Below are experts of layer 5 (counted from 0) of a mixture-of-experts language model. Rows are named router (the router's row for the expert), down (a neuron's output weights, with its number) and show model dimensions 128-191. Each number is 50 + 15 x the weight over its row's rms, rounded and kept within 0 to 99.
After each expert's rows: "raises" lists some tokens whose logits its average output raises strongly, later layers aside. This comes from a sample of Wikipedia text that the model never trained on.

# expert 45
router:22 57 39 67 71 80 47 50 41 24 57 50 49 41 25 44 31 40 50 70 35 52 56 36 39 50 38 66 45 52 63 31 47 32 26 58 85 00 60 64 55 59 67 23 58 53 85 49 62 39 51 38 55 48 46 56 91 40 32 28 33 57 57 57
down4:47 54 35 73 56 44 54 33 99 45 57 30 59 48 45 40 51 54 23 74 64 38 48 50 39 47 33 68 62 43 66 68 38 41 43 72 79 50 70 48 34 49 81 44 68 57 40 61 43 64 48 47 43 43 62 47 32 50 66 21 25 74 50 67
down5:44 48 39 30 43 72 39 32 64 32 53 47 52 37 32 34 29 59 49 58 68 44 59 37 42 65 63 31 63 24 52 48 43 50 47 43 47 55 48 39 69 64 58 50 69 74 50 40 74 44 41 31 59 54 51 74 50 58 23 09 28 29 30 33
down6:41 63 67 43 33 49 30 38 48 29 36 57 59 40 70 51 35 40 39 41 87 29 81 61 35 54 75 35 56 64 71 48 83 52 42 29 64 38 54 50 21 40 62 17 37 42 41 66 39 54 36 69 62 31 56 52 37 34 66 45 52 51 29 37
down7:57 46 15 70 25 25 37 64 45 69 41 57 64 54 50 31 59 50 40 45 71 56 87 49 30 51 62 58 62 57 68 60 46 33 61 59 65 49 38 59 37 60 80 31 53 88 16 37 81 41 55 30 37 98 30 38 44 48 36 57 73 69 53 47
down8:73 36 71 35 69 40 54 36 68 35 45 43 70 53 81 66 49 67 49 53 67 23 51 41 51 64 70 23 40 52 49 38 54 47 57 46 66 65 49 70 64 66 51 67 39 42 35 68 57 60 51 53 27 50 59 43 44 38 29 30 45 39 54 69
down9:36 50 58 54 60 35 50 58 43 10 39 54 64 57 59 33 47 84 59 40 74 51 45 34 19 48 31 40 73 57 36 34 56 35 39 44 63 63 24 58 61 58 65 35 32 39 49 37 24 15 42 46 67 43 72 57 57 51 36 57 43 62 43 58
down10:43 38 48 51 64 68 44 55 34 42 44 61 48 44 57 63 32 13 46 36 41 23 17 25 42 27 67 52 37 16 42 55 47 57 59 45 82 41 56 31 46 64 92 40 55 35 53 52 54 53 52 35 59 58 50 47 41 49 70 35 57 48 63 22
raises: "30", "2", "10", "1", "3", "21"

# expert 35
router:36 14 36 28 53 71 53 60 42 22 58 54 52 49 58 40 35 65 34 39 44 76 49 48 59 50 63 25 30 48 66 44 28 55 46 37 77 46 54 55 43 52 66 30 23 44 60 38 50 37 28 45 47 36 43 45 68 55 44 54 36 50 33 60
down15:30 42 41 55 36 50 54 45 63 24 57 65 46 76 67 62 42 91 35 64 47 88 39 58 32 47 61 51 78 58 37 53 47 75 58 55 44 31 56 40 38 37 44 35 48 47 81 49 56 53 42 57 58 62 42 43 47 55 69 85 46 28 69 51
down16:58 45 39 52 65 38 38 36 31 51 40 65 42 40 53 30 72 51 65 49 43 69 38 66 54 51 59 59 49 71 30 52 48 33 26 61 54 41 53 38 70 57 61 43 68 73 66 75 64 68 37 42 45 43 33 72 56 56 78 51 41 59 34 53
down17:42 53 52 64 65 40 71 67 46 54 67 31 62 67 40 43 64 30 60 60 18 51 58 20 39 53 30 55 29 70 29 57 53 71 31 57 43 43 40 45 50 32 69 48 87 46 71 49 28 48 50 36 51 55 23 45 64 56 48 28 42 43 40 60
down18:56 48 14 26 40 58 35 29 61 42 44 77 49 47 40 32 54 50 55 20 54 58 35 64 46 35 77 46 62 59 75 38 67 41 29 67 54 41 58 61 76 56 57 50 12 51 33 52 54 83 56 53 52 49 37 48 59 62 52 53 57 49 31 76
down19:79 71 45 61 46 28 39 51 59 54 56 61 49 62 52 55 55 49 85 26 43 34 64 57 36 41 46 60 43 61 56 49 56 46 35 70 55 37 55 54 37 48 46 79 40 25 59 52 48 47 34 41 47 64 59 45 64 72 56 59 39 49 48 29
down20:46 33 34 55 81 49 64 71 03 16 40 55 41 64 52 23 56 51 33 55 58 57 46 56 57 43 69 21 36 45 60 75 37 49 32 30 57 48 44 57 33 49 53 22 27 54 54 23 67 35 53 65 61 69 60 57 41 53 28 42 46 48 56 48
down21:29 54 48 38 45 49 71 49 61 41 21 60 43 54 55 49 22 48 14 40 71 42 40 44 41 44 58 34 60 40 93 43 48 58 84 60 55 69 39 70 75 54 61 47 59 51 62 53 47 59 36 71 65 43 75 59 41 33 50 34 62 42 62 52
raises: ",", "2", "5", "3", "1", "-"

# expert 36
router:18 45 34 40 62 73 24 63 39 41 52 52 67 43 62 58 48 57 32 78 63 57 62 69 67 65 53 33 50 36 50 48 32 37 48 56 48 51 40 74 58 65 63 27 40 53 69 34 21 38 56 48 40 59 32 74 54 38 41 43 38 88 60 09
down0:61 33 61 49 45 42 47 61 16 39 63 49 80 43 57 67 46 57 73 58 32 49 43 41 29 56 31 27 51 60 40 53 65 44 46 59 62 45 73 40 33 48 60 52 42 48 72 81 74 60 77 44 30 72 32 17 91 57 38 49 68 46 55 46
down1:39 28 28 46 31 76 56 87 39 42 59 33 50 53 60 73 84 19 53 67 60 45 59 54 45 43 57 65 52 27 67 55 59 66 36 35 59 69 33 60 53 38 60 70 64 39 43 60 41 73 51 80 58 61 33 51 83 51 54 27 08 33 50 26
down2:47 34 59 56 35 69 44 53 72 50 64 69 31 20 78 62 22 45 37 57 39 68 50 64 62 34 28 42 65 66 41 63 38 59 74 58 50 28 69 46 15 41 73 55 50 37 34 14 71 59 54 42 40 48 57 56 33 65 30 51 57 65 39 46
down3:49 54 49 31 33 56 80 65 77 58 54 56 33 45 29 74 34 36 57 49 44 79 78 71 48 47 47 50 43 62 41 55 37 25 55 56 45 52 38 34 55 45 71 66 82 07 53 73 56 37 37 50 50 50 29 76 59 46 55 42 61 58 78 20
down4:24 67 41 56 37 23 51 28 47 44 70 63 64 58 51 34 31 41 45 61 46 50 69 43 28 64 54 60 65 57 54 37 16 53 46 34 51 62 76 42 72 34 71 53 62 75 60 42 71 63 46 86 37 47 70 65 50 64 39 85 56 53 43 34
down5:20 50 63 36 95 54 36 71 53 21 80 32 25 59 27 43 66 29 14 53 44 47 80 31 56 50 57 54 63 39 59 62 74 81 61 51 60 55 66 71 55 43 43 40 77 51 71 60 56 42 62 24 41 69 51 30 49 72 61 67 66 60 57 58
down6:67 66 63 82 53 46 42 68 55 56 28 39 71 55 41 53 29 77 79 69 51 35 30 43 34 60 33 21 45 37 45 45 49 67 52 38 51 43 51 41 53 74 31 56 42 71 52 36 46 49 37 45 51 57 38 37 41 59 34 23 34 45 48 53
raises: "m", " and", "s", "A", ".", "-"

# expert 2
router:47 40 47 36 68 33 44 57 38 43 66 73 53 52 42 45 40 45 68 38 79 68 46 40 55 44 44 37 32 33 51 30 26 69 54 55 84 48 50 50 13 38 66 54 55 45 74 45 56 33 35 60 71 52 36 61 54 45 37 42 14 46 86 46
down11:49 56 41 31 57 50 21 49 52 49 69 52 44 64 66 82 58 71 31 63 65 64 40 59 55 66 40 47 52 74 34 63 50 53 55 39 52 72 40 72 15 50 49 46 18 46 46 56 70 49 33 49 36 56 41 44 65 50 60 64 67 58 85 33
down12:65 40 68 20 72 35 43 72 41 58 69 47 64 41 51 51 69 30 49 48 51 55 46 64 58 83 67 39 57 35 61 39 48 64 58 59 59 67 60 79 54 55 67 32 58 72 23 42 75 40 92 36 69 14 72 63 21 46 38 48 45 72 66 64
down13:41 19 33 52 42 44 72 57 20 50 64 77 55 44 46 24 59 57 55 40 33 56 46 49 48 37 61 41 41 45 33 48 39 53 51 39 46 62 37 64 32 20 38 47 51 58 70 69 83 85 64 42 50 49 44 53 68 74 51 39 59 28 44 70
down14:47 56 25 75 44 47 46 63 22 19 52 32 40 58 23 33 69 68 60 43 60 49 53 33 59 35 54 29 57 57 45 55 62 50 88 51 56 56 58 52 59 27 56 62 51 75 43 40 48 93 38 45 46 34 40 37 35 62 37 39 62 32 54 21
down15:66 50 48 34 63 35 61 42 59 49 72 52 45 22 53 46 30 56 60 44 54 41 37 72 77 56 03 65 35 51 46 68 38 45 64 39 52 47 71 25 16 54 60 48 45 52 58 49 52 51 25 48 42 41 41 64 37 58 15 45 50 46 54 33
down16:28 54 49 50 58 71 37 27 32 71 46 40 53 61 42 49 38 43 66 61 61 45 45 45 56 60 28 73 55 31 40 59 54 82 31 28 66 09 54 51 31 59 41 40 49 42 72 35 44 60 75 45 31 65 68 46 53 26 30 52 67 30 72 26
down17:53 56 51 50 36 37 45 26 60 79 42 38 60 49 58 27 57 64 43 52 71 57 38 30 38 48 41 61 52 57 41 52 78 57 57 48 56 54 69 57 55 64 52 61 63 35 56 72 59 06 60 45 43 48 45 43 57 28 66 30 47 62 75 60
raises: "-", "y", " on", " in", " of", " for"

# expert 33
router:47 23 48 48 68 40 50 74 40 43 58 50 28 55 27 54 27 35 82 52 27 66 39 27 51 28 52 51 28 61 36 53 49 36 30 67 49 27 37 63 51 22 57 46 59 69 56 50 38 46 56 55 52 40 47 63 52 39 47 81 44 65 55 37
down0:53 50 32 69 54 57 61 67 43 35 37 58 35 66 61 24 46 82 67 30 44 43 38 52 45 77 40 46 78 35 44 33 38 68 36 29 23 32 49 41 76 42 42 54 42 47 72 41 49 67 41 37 59 42 57 61 60 55 63 38 23 34 38 64
down1:47 44 45 52 62 61 71 52 48 67 20 41 53 58 51 37 27 67 45 42 45 74 47 47 84 57 60 56 48 54 49 49 24 56 37 47 69 44 39 50 50 45 51 44 24 58 18 21 46 44 45 47 44 60 25 63 34 39 59 32 59 29 05 72
down2:57 61 45 65 37 46 32 66 74 73 70 62 32 45 57 64 43 54 36 40 10 86 46 52 45 55 75 43 57 45 40 53 81 24 74 36 43 66 22 45 55 49 51 59 57 26 49 44 57 60 29 47 34 38 88 52 49 28 50 27 59 61 45 58
down3:49 48 74 49 60 07 53 37 70 60 45 41 55 50 29 72 67 44 51 63 53 28 51 46 56 46 34 41 46 55 61 39 60 54 53 35 38 51 56 64 43 61 62 81 36 57 26 79 31 63 25 49 42 67 70 41 49 54 13 53 77 38 64 64
down4:26 37 51 68 68 74 31 42 56 32 37 46 38 34 64 38 85 43 55 35 61 30 87 54 53 34 64 60 37 51 45 45 42 42 39 61 61 64 08 61 55 43 43 54 40 43 65 46 39 51 38 57 47 62 49 30 61 45 65 61 91 75 47 81
down5:51 35 39 75 47 58 30 27 42 40 58 45 60 52 53 82 57 19 40 30 67 53 56 44 37 35 45 46 66 34 53 41 61 53 47 46 12 49 26 44 55 67 73 88 57 47 49 48 30 65 52 47 21 56 46 68 63 31 37 41 50 45 41 56
down6:49 58 54 05 34 66 33 49 73 61 53 24 47 33 32 42 57 37 43 28 86 35 57 52 58 55 29 51 46 57 25 45 14 44 52 61 23 53 38 41 42 64 33 64 75 44 60 60 60 43 62 24 56 44 21 73 47 60 66 53 52 50 50 51
raises: ",", " (", "\n", " and", "-", " of"

# expert 50
router:48 34 69 67 61 46 62 96 35 40 35 55 39 27 55 60 49 54 51 30 31 64 40 42 78 38 11 71 22 40 41 57 40 35 05 28 57 52 26 52 46 67 52 15 34 54 40 69 43 56 61 45 46 53 36 63 54 40 48 53 35 55 43 36
down0:30 45 34 63 52 51 27 49 36 43 68 35 52 35 70 25 41 29 36 55 64 41 75 72 56 71 56 59 35 55 88 46 52 68 38 40 40 39 60 41 47 55 62 75 56 22 55 18 20 36 46 61 53 79 57 65 36 75 15 62 60 32 60 24
down1:37 52 47 28 47 43 64 55 85 27 39 45 52 38 43 63 77 39 24 72 37 41 48 67 84 54 40 50 42 47 26 74 09 61 60 47 58 47 69 63 44 47 42 60 59 57 48 47 36 73 62 49 71 28 28 36 76 39 52 60 57 40 36 69
down2:47 41 39 46 57 76 65 29 69 51 57 42 54 38 31 48 32 65 82 49 63 67 41 72 47 42 73 41 41 61 44 39 42 42 38 91 60 45 39 39 58 59 79 53 48 39 56 47 58 51 65 57 52 27 26 52 41 45 63 24 24 58 49 34
down3:53 42 65 49 70 39 31 57 48 50 61 56 52 50 60 32 57 44 48 71 66 42 09 51 39 49 48 55 41 28 45 74 57 31 67 42 84 69 39 42 56 69 44 36 45 32 74 27 55 57 58 49 32 33 62 43 40 57 92 42 49 48 36 32
down4:42 73 14 66 55 69 42 32 56 68 52 32 77 67 49 52 54 71 34 87 42 39 17 27 53 67 62 43 33 68 69 65 56 53 54 41 64 23 31 53 42 62 58 67 59 23 59 68 60 62 58 32 67 30 29 50 74 62 45 13 29 65 60 41
down5:28 46 34 49 52 43 34 34 00 46 19 57 58 47 51 34 39 33 57 81 70 33 45 64 44 12 74 48 43 33 61 41 54 56 47 61 60 29 65 67 53 59 36 44 37 35 62 59 26 29 45 52 06 57 59 51 63 18 63 50 68 43 47 67
down6:34 42 35 34 20 53 31 52 75 64 59 64 55 69 62 38 31 71 63 49 60 68 65 38 61 70 52 57 71 48 47 64 24 53 61 50 67 62 57 36 58 30 59 24 42 56 52 92 40 67 60 60 73 59 40 48 56 35 52 68 17 61 43 52
raises: " a", " and", " of", " by", " on", " in"

# expert 18
router:19 32 30 20 56 82 46 44 40 39 44 80 40 45 35 40 40 45 54 58 64 46 36 62 52 33 54 34 47 33 39 47 52 98 55 06 81 30 53 68 72 35 54 42 46 67 57 50 29 49 79 40 47 43 36 71 62 29 67 71 32 53 46 59
down0:37 51 79 19 43 24 46 34 25 80 61 49 58 60 56 41 17 45 43 48 40 56 81 66 42 48 16 34 55 61 76 53 50 23 38 64 86 78 54 79 51 40 45 45 57 49 53 50 50 31 40 42 71 44 45 53 61 40 46 41 63 50 35 60
down1:56 70 43 16 52 40 47 55 48 50 37 62 62 56 46 45 70 37 71 39 35 22 18 49 42 43 34 40 63 12 72 22 70 42 28 28 51 54 48 64 71 46 53 41 72 73 90 68 91 54 60 42 55 39 85 48 64 54 36 65 37 43 84 49
down2:44 66 52 34 30 77 39 60 16 38 53 61 65 35 81 68 70 58 33 60 58 62 55 61 49 53 56 55 46 72 46 24 40 31 39 30 67 68 63 31 47 34 47 58 44 41 73 55 83 45 53 43 54 37 62 27 73 76 24 50 72 48 49 29
down3:68 64 86 40 26 55 22 25 92 77 47 51 47 40 43 51 54 55 46 32 34 34 61 60 48 56 76 65 50 63 58 47 41 33 54 55 47 77 47 51 65 41 54 41 48 46 35 54 61 49 40 59 49 57 47 56 65 73 46 25 51 82 27 68
down4:47 73 65 56 56 62 63 51 86 56 71 47 41 42 52 75 44 60 82 60 54 39 43 61 51 47 62 22 52 65 25 51 56 51 66 59 44 51 34 52 54 75 52 48 47 37 41 66 36 33 35 54 40 62 29 49 50 55 40 39 71 61 49 35
down5:38 55 47 53 53 51 33 55 99 53 66 33 37 43 40 35 56 54 72 38 53 47 64 48 55 51 59 52 68 51 48 47 49 51 97 24 43 54 32 33 79 34 40 71 72 41 42 75 50 83 48 65 54 62 61 56 46 54 74 64 77 33 50 39
down6:69 45 29 53 50 53 36 49 50 37 71 52 58 64 30 47 71 44 61 36 50 48 71 29 55 42 57 39 63 53 62 57 22 73 47 54 40 47 56 39 56 22 44 54 67 17 37 37 84 49 35 37 70 37 24 70 34 33 54 36 31 39 48 55
raises: "1", " S", "c", "h", "f", " F"

# expert 30
router:26 43 55 54 45 79 37 61 43 53 47 46 61 74 60 78 49 51 64 60 73 58 48 33 44 53 73 51 32 51 40 54 31 51 44 06 44 49 35 54 65 35 59 41 44 38 69 78 64 55 33 64 98 53 28 56 47 17 50 66 47 50 91 58
down0:45 44 46 49 48 36 46 64 66 61 51 50 21 52 40 27 75 52 52 47 38 64 50 59 26 38 59 30 51 47 46 87 81 36 71 46 36 51 76 19 47 33 39 52 51 48 45 48 48 29 58 42 56 41 39 49 56 21 73 50 46 37 69 30
down1:58 61 21 36 71 65 42 47 37 41 69 64 70 68 37 65 37 38 53 46 64 87 54 59 50 69 41 41 47 53 54 36 31 68 75 53 47 69 39 47 35 71 66 56 33 46 79 75 89 84 54 32 41 55 48 64 63 32 63 30 48 60 73 36
down2:56 74 32 35 70 51 48 34 42 52 38 57 62 33 31 38 58 63 53 54 33 62 44 54 59 52 21 67 84 61 53 46 36 47 50 46 43 29 68 49 46 73 63 60 61 35 30 33 60 73 82 26 50 40 47 78 42 54 34 47 44 80 55 62
down3:36 60 57 55 82 52 61 56 38 39 62 26 51 33 62 39 64 57 46 41 35 56 36 37 40 53 42 42 24 56 31 61 64 47 37 54 41 28 66 55 73 49 53 19 26 58 70 29 53 42 40 66 53 47 71 27 58 42 49 41 71 45 23 72
down4:27 48 80 26 88 64 73 41 52 28 50 29 16 36 69 24 41 53 53 37 43 55 61 12 60 60 74 52 49 46 54 51 54 54 61 64 47 54 70 48 43 43 13 44 27 27 43 52 63 47 50 45 46 54 34 36 47 61 65 31 75 50 35 30
down5:35 56 44 33 34 46 43 33 53 60 38 00 50 73 49 24 75 35 48 66 58 71 27 51 58 39 18 56 71 41 30 18 64 44 30 60 66 65 52 65 31 36 36 48 52 59 86 42 40 51 49 56 49 48 51 54 70 29 45 60 25 48 28 45
down6:51 61 47 82 61 45 66 74 25 18 38 51 57 46 31 76 32 65 31 83 30 67 66 49 52 58 43 42 52 62 39 75 29 22 59 45 61 40 78 25 87 65 31 57 52 51 78 52 53 65 75 51 46 46 38 29 62 63 40 39 35 43 34 65
raises: " of", "-", ",", " and", " in", "."

# expert 59
router:44 19 19 46 41 50 30 39 37 42 55 38 84 58 57 72 42 54 68 45 52 66 70 37 46 32 39 53 59 34 52 68 62 58 34 46 28 49 43 39 08 44 45 25 31 71 70 75 37 74 67 27 54 26 41 66 52 41 61 62 46 31 62 51
down0:53 64 59 45 51 38 36 53 67 39 32 60 63 58 56 49 78 51 10 25 58 64 46 81 32 18 88 47 51 43 42 42 35 57 41 51 39 15 15 55 57 46 70 56 47 56 58 23 30 21 39 31 49 48 49 35 48 43 52 30 60 58 68 55
down1:52 51 40 56 63 50 20 53 48 59 31 57 68 29 43 42 57 45 32 73 40 38 23 54 77 45 33 43 54 68 47 50 55 42 51 66 18 49 47 64 44 51 39 36 51 25 38 64 76 49 51 45 45 57 57 60 53 43 71 53 28 86 36 42
down2:41 38 28 67 35 52 32 70 65 61 49 63 14 58 69 41 43 47 64 24 34 33 47 65 66 42 40 72 50 51 36 31 71 62 58 59 61 67 70 49 55 59 79 64 26 47 67 43 30 35 41 64 40 53 83 61 68 35 44 51 85 69 65 35
down3:60 75 63 65 33 23 42 49 13 64 37 58 32 54 17 52 37 66 72 52 43 61 46 63 30 21 67 60 41 52 79 62 54 60 70 56 43 54 45 44 50 53 44 42 54 42 67 44 66 58 44 47 55 38 73 42 61 17 53 43 66 17 40 57
down4:29 48 47 37 63 63 82 55 65 66 76 36 49 72 50 73 47 57 43 23 57 50 39 37 44 70 60 46 49 69 53 59 27 51 57 33 70 52 60 84 32 48 61 50 66 57 22 56 45 56 49 60 36 56 70 59 61 42 60 49 43 53 53 31
down5:39 49 52 82 35 34 64 32 48 49 76 54 66 53 72 39 41 52 58 44 28 61 45 49 45 37 63 66 51 53 44 44 85 66 47 32 55 53 51 28 18 26 51 41 48 44 44 73 54 32 66 70 52 32 75 42 38 38 38 24 70 49 56 35
down6:45 56 39 65 29 45 52 48 51 83 33 55 67 81 51 49 44 59 67 46 66 47 54 62 71 53 62 48 51 63 59 39 24 48 30 53 48 79 13 22 53 43 62 51 41 49 53 53 28 44 37 88 56 29 55 54 42 38 79 62 57 66 60 49
raises: " a", " f", "n"

# expert 25
router:42 48 29 24 39 52 37 61 41 45 87 20 35 39 52 59 53 39 47 50 49 57 47 35 70 23 60 53 46 49 35 70 21 45 46 47 56 32 46 49 73 65 57 33 50 55 69 50 37 58 54 47 58 47 36 56 60 55 69 32 31 58 62 66
down11:55 70 36 51 36 66 33 49 54 44 35 28 58 34 67 38 59 47 49 36 62 47 47 43 47 79 55 31 47 15 52 56 38 63 61 49 65 57 32 68 65 87 47 43 43 82 62 60 58 54 42 41 34 27 64 38 20 38 56 48 46 40 49 58
down12:55 58 93 51 48 64 59 23 60 29 51 77 27 79 47 34 35 41 28 36 70 33 73 51 88 40 63 42 54 40 49 37 37 67 22 42 39 62 68 50 39 39 31 24 43 28 61 58 72 59 64 52 27 83 50 60 69 64 52 33 32 52 48 50
down13:69 73 79 49 43 55 38 36 68 59 63 67 29 39 46 33 44 59 50 39 48 45 69 54 33 39 45 36 61 62 61 34 26 57 77 51 39 75 34 63 51 69 27 52 52 71 46 56 65 42 44 71 41 56 87 37 61 59 82 73 43 74 73 50
down14:48 55 64 29 25 63 68 42 66 48 69 52 13 65 58 80 52 29 56 20 39 53 48 28 43 47 40 50 59 55 30 45 52 47 68 51 62 39 50 68 42 49 53 43 58 63 53 32 58 63 35 39 56 38 32 78 30 41 42 48 81 77 78 51
down15:55 28 57 37 66 75 52 31 66 25 26 46 33 44 72 43 48 60 30 68 46 61 69 29 40 52 69 29 55 50 45 56 62 70 31 60 40 54 57 51 46 43 26 25 41 57 40 62 54 51 22 40 62 41 65 72 57 20 31 57 56 38 41 27
down16:32 35 60 35 59 44 27 88 25 06 57 49 31 45 42 57 42 24 48 18 39 52 44 62 40 57 70 37 60 27 40 58 41 48 78 60 69 34 45 24 16 63 85 52 52 57 32 38 36 58 37 46 74 42 78 35 48 73 21 61 72 44 65 45
down17:43 60 19 64 59 53 64 12 61 61 62 51 56 45 49 36 26 29 50 33 55 60 34 52 30 49 55 39 75 40 39 48 23 54 00 67 41 22 65 57 56 22 40 74 40 40 44 45 60 69 44 25 38 62 62 72 69 39 31 49 28 41 41 43
raises: "-", ",", ".", " of", " and", " in"

# expert 10
router:56 35 50 50 58 61 49 57 38 46 60 49 77 26 23 29 42 46 41 75 79 53 83 71 33 55 36 44 44 35 35 40 25 56 20 64 78 43 56 52 49 68 64 43 40 54 61 62 41 20 50 45 50 28 44 66 70 40 42 71 20 53 73 71
down11:28 70 48 55 67 23 61 43 19 51 70 71 23 42 68 56 41 49 54 17 53 38 58 76 55 45 71 53 53 57 50 55 28 74 56 77 65 46 53 37 29 47 39 49 33 36 64 55 66 36 42 37 51 59 74 46 48 59 38 44 82 56 36 38
down12:21 29 43 41 57 38 21 48 66 67 55 25 36 42 59 47 69 49 42 42 62 60 25 51 64 72 50 37 13 29 54 44 64 67 80 49 41 45 36 48 50 58 55 62 62 36 56 46 40 48 67 44 48 61 31 49 43 76 66 48 71 39 56 61
down13:56 62 39 53 63 58 48 55 58 29 25 56 59 59 51 57 41 71 74 45 44 77 87 60 46 52 50 39 22 56 68 89 72 58 22 54 29 36 48 63 49 37 59 64 51 40 48 47 33 74 30 46 58 40 57 64 61 42 31 58 32 55 34 41
down14:70 49 69 47 38 89 40 47 59 63 55 60 74 44 85 61 56 50 45 29 46 56 56 28 49 38 55 40 57 45 51 46 58 57 57 58 47 47 22 45 54 31 55 43 43 28 57 55 63 52 67 46 28 32 38 48 72 66 58 39 50 71 71 14
down15:57 18 38 32 43 61 37 73 47 58 64 44 51 71 51 56 56 55 72 67 69 77 56 38 63 78 24 74 61 31 30 54 61 44 39 35 38 41 36 34 32 63 62 38 57 70 90 86 23 58 45 44 34 51 52 36 64 68 42 57 52 57 29 40
down16:41 49 61 40 67 57 56 36 48 27 61 73 52 57 77 66 58 43 62 36 53 63 47 29 67 63 45 60 50 35 59 44 24 34 72 66 44 52 43 36 47 45 48 38 45 49 61 42 66 62 52 28 21 17 29 44 48 17 47 74 44 54 21 30
down17:65 57 13 36 47 50 43 52 41 42 42 76 76 41 60 65 38 31 60 42 35 72 39 52 61 45 79 40 46 35 38 47 47 65 65 52 59 54 53 52 46 55 35 56 69 26 48 81 34 43 57 44 73 60 42 55 36 60 55 73 55 62 27 55
raises: "\n", ".", " the", " 2", " 3", " N"

# expert 0
router:12 46 40 46 91 55 48 58 25 38 74 29 41 54 51 50 32 68 54 58 52 71 57 72 50 51 59 39 34 51 48 46 50 64 18 38 67 34 50 48 35 56 67 21 49 65 96 48 42 39 66 50 43 46 34 62 62 52 29 54 39 50 57 53
down0:45 55 79 33 34 26 36 59 67 70 67 83 40 36 65 36 37 50 56 54 16 49 45 47 41 84 32 56 43 52 40 34 78 52 47 28 75 52 64 30 40 42 37 87 66 59 42 49 46 37 67 58 73 42 79 48 50 59 53 43 41 48 70 56
down1:39 30 51 58 69 41 56 62 42 51 45 87 72 44 72 51 41 28 50 40 80 61 35 55 49 26 58 65 49 43 35 62 12 62 54 89 23 57 26 28 62 41 52 55 52 55 65 56 74 18 76 54 52 38 48 56 43 39 44 31 52 40 60 49
down2:41 51 64 55 67 42 43 45 35 42 18 64 44 49 48 64 59 44 42 52 48 39 62 71 54 66 59 36 46 36 62 43 43 78 50 47 53 23 55 29 52 49 33 40 43 55 42 64 19 51 78 73 60 37 59 41 63 61 67 80 58 34 61 46
down3:56 56 61 29 67 50 54 42 69 56 40 91 33 77 46 56 64 38 99 50 65 61 56 53 50 41 43 53 53 59 39 34 42 60 32 50 64 48 41 29 45 38 52 57 63 51 07 52 73 42 54 49 59 57 67 60 47 42 68 40 57 05 53 34
down4:44 66 81 54 58 35 48 47 71 55 47 70 46 71 33 53 59 43 63 32 69 47 77 76 64 52 69 47 37 60 63 41 26 59 62 43 28 51 42 48 59 86 86 62 66 90 40 84 41 29 36 52 50 38 60 58 54 22 65 43 70 23 51 48
down5:45 34 71 58 23 57 46 47 40 67 73 46 57 35 51 48 37 48 43 58 41 59 21 55 70 60 50 55 63 40 42 43 41 40 53 59 47 27 44 37 48 54 78 39 32 61 47 38 43 26 83 19 54 73 43 23 74 51 34 49 40 65 62 36
down6:46 25 64 43 38 55 49 40 43 63 58 52 62 27 35 36 27 34 42 67 54 17 46 70 47 53 58 29 39 50 24 30 55 73 58 32 60 44 65 52 40 35 69 48 10 67 36 36 65 24 61 83 68 52 31 73 59 55 20 32 77 46 64 23
raises: "-", "st", " and", "c", "ad", " M"

# expert 51
router:00 66 51 43 47 74 25 59 37 40 64 56 40 25 28 33 45 49 66 63 37 61 80 51 70 58 37 40 32 64 48 52 33 67 40 53 60 13 36 47 30 46 35 19 55 67 39 53 49 30 50 36 82 12 17 56 49 26 43 46 41 32 43 44
down0:50 34 39 69 50 32 54 77 66 42 51 27 38 71 51 33 59 35 50 55 36 64 78 42 81 77 48 13 47 59 31 50 78 50 67 56 67 38 51 64 80 72 62 39 53 83 50 74 55 59 57 53 77 42 42 45 54 52 67 54 76 66 58 51
down1:38 72 63 36 34 56 64 43 35 50 40 52 49 23 53 17 31 55 60 53 27 65 30 40 68 39 54 30 54 49 76 37 52 42 14 40 62 59 20 53 50 45 45 65 46 26 54 44 26 43 37 53 57 83 58 75 59 58 57 85 41 64 32 36
down2:48 38 67 93 32 43 78 48 30 32 33 44 50 62 34 28 43 70 65 27 33 55 53 34 42 24 69 80 68 56 20 41 58 68 42 59 50 46 55 29 73 54 40 56 12 64 45 61 21 47 43 38 57 72 77 49 44 48 65 49 57 54 41 22
down3:57 79 91 17 72 41 92 52 62 54 73 35 54 52 52 61 73 54 69 15 80 55 45 49 50 29 36 65 38 26 61 56 29 52 36 52 41 71 27 52 49 64 35 43 39 37 65 55 51 41 51 51 40 43 36 42 18 69 56 38 81 49 47 45
down4:61 42 69 70 46 41 55 60 44 83 74 60 17 54 48 43 61 53 55 60 13 77 54 42 62 62 45 73 45 60 62 33 69 54 71 73 44 71 61 30 41 49 61 47 73 13 41 57 51 39 69 80 57 63 39 53 42 44 60 56 57 66 23 67
down5:38 60 37 50 45 47 39 39 39 25 53 38 33 66 45 60 72 41 69 48 40 52 66 39 71 82 48 30 53 32 32 28 64 44 36 52 54 52 59 64 34 54 57 61 42 00 81 60 49 40 72 62 48 40 53 56 55 42 70 53 32 25 51 55
down6:62 47 45 60 50 35 36 48 47 66 56 46 34 54 40 31 47 43 69 57 54 58 38 69 48 09 38 19 44 67 40 34 43 30 48 33 37 22 67 34 49 72 28 48 41 26 63 43 67 59 43 46 48 49 41 44 34 58 26 78 52 50 43 59
raises: "-", "an", ",", "el", "er", "in"